{"n_experts": 64, "experts_per_token": 6, "parallel_block": false, "steps": 4014, "dataset": "wikipedia_en"}
Below are experts of layer 3 (counted from 0) of a mixture-of-experts language model. Rows are named router (the router's row for the expert) and show model dimensions 320-479. Each number is 500 + 40 x the weight over its row's rms, rounded and kept within 0 to 999. Numbers have three digits each.
After each expert's rows: "comes before" lists some tokens at least twice as common just after its tokens as in all text. This comes from a sample of Wikipedia text that the model never trained on. Tokens count by the router's weight.

# expert 7
router:426507523514408595479572517550489443563489568510533523513503468481536497503485534522543510556502423501533588493493497573528493481457592502503523572524521458511510505530508550519544496517516475517474498505439527511486561530530542514518502486494440495437533534473524504515477459464392565467479504536513449480456471516555573541605511525514447497468494495493490493474446511488481506452517509475472524519517480617555555493604546536491451557559497537516543505476520542515478524560504468
comes before: "\n", "\n\n", " n/", " list", " USA", " Produc"

# expert 12
router:572454537527411509430479534493521530545493473452458452491545514554440485506490463534465503540461438466486561475504475520611532580459518501500512537509541478492533503495531504521510492489494522568500536512539488457438434590510452521519454545486495488522516483502418475496474523480490587510470437489454573486495540513437538455534462493529488453488497550514583567542551436581519539439542534492576609462455545457532516495511450493495476448511552535511465553576548513469466510474454488
comes before: "1", "2", "6", "3", "4", "5"

# expert 16
router:498466451577511431570557437480447551510525555463441450482509505509469489544471503434523525507537480476455461475513538451498495539536487440532523530491487506555417440520456499499498490507481482495541536465485561543442494535479464499433452473438514535478509479477521543464559547475484474564515460525460408583497505438545499495522567517471454544506483489430496516538449442520557562469528501541507517460487520519554538492522463519508506557503528464552549477464482537482521471526509515
comes before: "\n", "\n\n", " ==", "==", " |", "==="

# expert 35
router:528458477468491448472523491568556500555467483501501469531559425504528507465534491523472461458503481436498558530574575483489459558528511473606536448416526506559537458494481449467534534480507539551421536510541506480435423461497511533471522520513479475495476510461495489460571447462460555529491442469388549464536525414444489434489481568488520556479482526515500495540475461404529461521535476508546457404514494471512521615573511462507581475557490488509562487528456438507505458464545517
comes before: "2", "1", "3", "4", " the", " by"

# expert 28
router:454493456463398471507507555485526485518532606449470533473496503521482482367465530445493549520453538572493529466487563406433548521433474377475535412511519467499533527424560581510491515460486519547493485511539474527527507462534487499460500573471484451515475477523522444509500480501517500532551429533493460525481562445451531499522574450530474555520535523589486496498498526511547518499539563602552498496520526482541466527448515580458507512424486490536484461537466483568492502433524499
comes before: " | ", " |", ", ", ") | ", ".", "; "

# expert 48
router:507516516449462432482495430486515495468464459507492468439549508527416549394454479545548494592542492494451512479556540464557513514502528566539564560438483467513494457496518468503454490548471537582490449541525464447570475542438489562579506460472568494477471544523547489536467512413468528502491426473533490532413489523432529486510481512547507539460467535527486521506462504540525445526493496511504532463519457531547462510531516491485448512479543452558471520498517563454484538536515543
comes before: "\n", "009", "013", "012", "010", "011"

# expert 57
router:512503480515554459500480501509501483512491509525488540486523429533474474472471551464534419474503476439477505481491589503518601446467518539579511532558462557523501485527464459536506493538486505525461472475407520502478473444520475467521516469416489485536509480456525496539561514596469449474550487490524515511543473472471507496527535468444543532480483544484529515434535439526496560457458484484485502476463470493420511483542532424523477535539510499492544505558558465487459584532532442
comes before: "\n\n", " The", " In", " He", " In ", " This"

# expert 43
router:493454562561432488484531515536483545505483473481531509512505562502505440470476519525514495576486512452479566497518468533467444553526516444548499487454537519513508521566528514477461426532460524557523493443536490477572512565465427543508410474496501490455467392519498524532485485509516571495531490453471455477433499473515487458490528494454528520561456458594552564451475498511483468492462471466491502524547527490528529513526513471463503497515549407559474488436455484554543533453431485
comes before: ", ", "1", "2", "30", "00", "29"

# expert 40
router:447546443499570511547558567539546492498460527594451443495523545475504511544520456480436495488509545482570485498489479428438507520563506465552444507497500514491454497480444512534450548512491528449502474467577539482518483475472444486472550475538430480418571614504503519435517556510591521446461502489549557459519481547511426530537474499469489485504492503462589552429484477553579465491491535567488544525508502519491512488511491555435554509503472542552495483531471514500441432564476513
comes before: "–", ")", ".", " | ", " |", ","

# expert 47
router:545487494435481470498486485462447485473534457444528489480518526493500469459431557462561517541560563539455457501528545493510511545470457507499456454557481496477521499508495437408480512466455486560522493491453456472584550533424502555481549473458531487522483488618495527504440490492513494485495457472481540508478523522494490485504504618520456470516484465464571554471547487584477454481518498447556546476503478516550485523526509544515511513527473513547497498454526483541502502426505507
comes before: " | ", ".", "The", "–", "==", "="

# expert 0
router:532522482444435484498443479527486481478553552506411484566557528455478538534560516571489466465485481533512497551468505526549531513471534526449487491468487492513476545508567451465471528543465482573495468479569489524513453563475504558468463574524460494452531431416444518494453503424495539488563517495504563481523490493496436488497553534510564496567528410481488551459550526526564617558530493547500513556587510555600491502435522542457531544520516528552508423508500463479508547435482531
comes before: "0", "1", "2", "3", "4", "6"

# expert 54
router:453471491522513539514482545519479443495502508549456549462474462537507479515410499573538476438448486520469481487475570459521442465536511536440562516560512574511402519449483449555554491551448516541478524485496522526548493508432468502477437495552542494466491514515499455436455573540478473475515450529534443485528484485493464557425523445462482551530481482455467560464505503545515472493463511494533461524586527534469501552494510550474510487548528506488543520422482399545457563481498523
comes before: " of", ".", " of the", " and", ",", " the"

# expert 31
router:479513484420499476426537575421495520455503500446434528464487508507392496462466563578481563491518531434480499533442509484554536481546512592535511513515467528496458515535542480550496516496436557567598507520419552490565503520488490478527531502486522455477456465502506497505540506549480529474462527519533546535444536583498539491484476540442477522485484434573475548407541498566465524521585554501507554458473567514407436555529521511505536499510534507488514466524558480501467542509529549
comes before: "\n\n", " The", "0", " He", " In ", "1"

# expert 21
router:550557522470509531481596530456502512489471456469388528573547545482501479512502454408546552443532522476520427465520490510511509492473554527512500533456454485494514494515447443443472569460482533514467473515421487506524510523474474577439517416480517469488486488510505517505526461469454530460474505509495487545506476528492550419521495581454460522459461515490438431475446515547483386566556504495504442504463436527511520516508496457478521529481515590524505499490539508471454550425537504
comes before: "| ", "-", "|", "- ", "- M", "  -"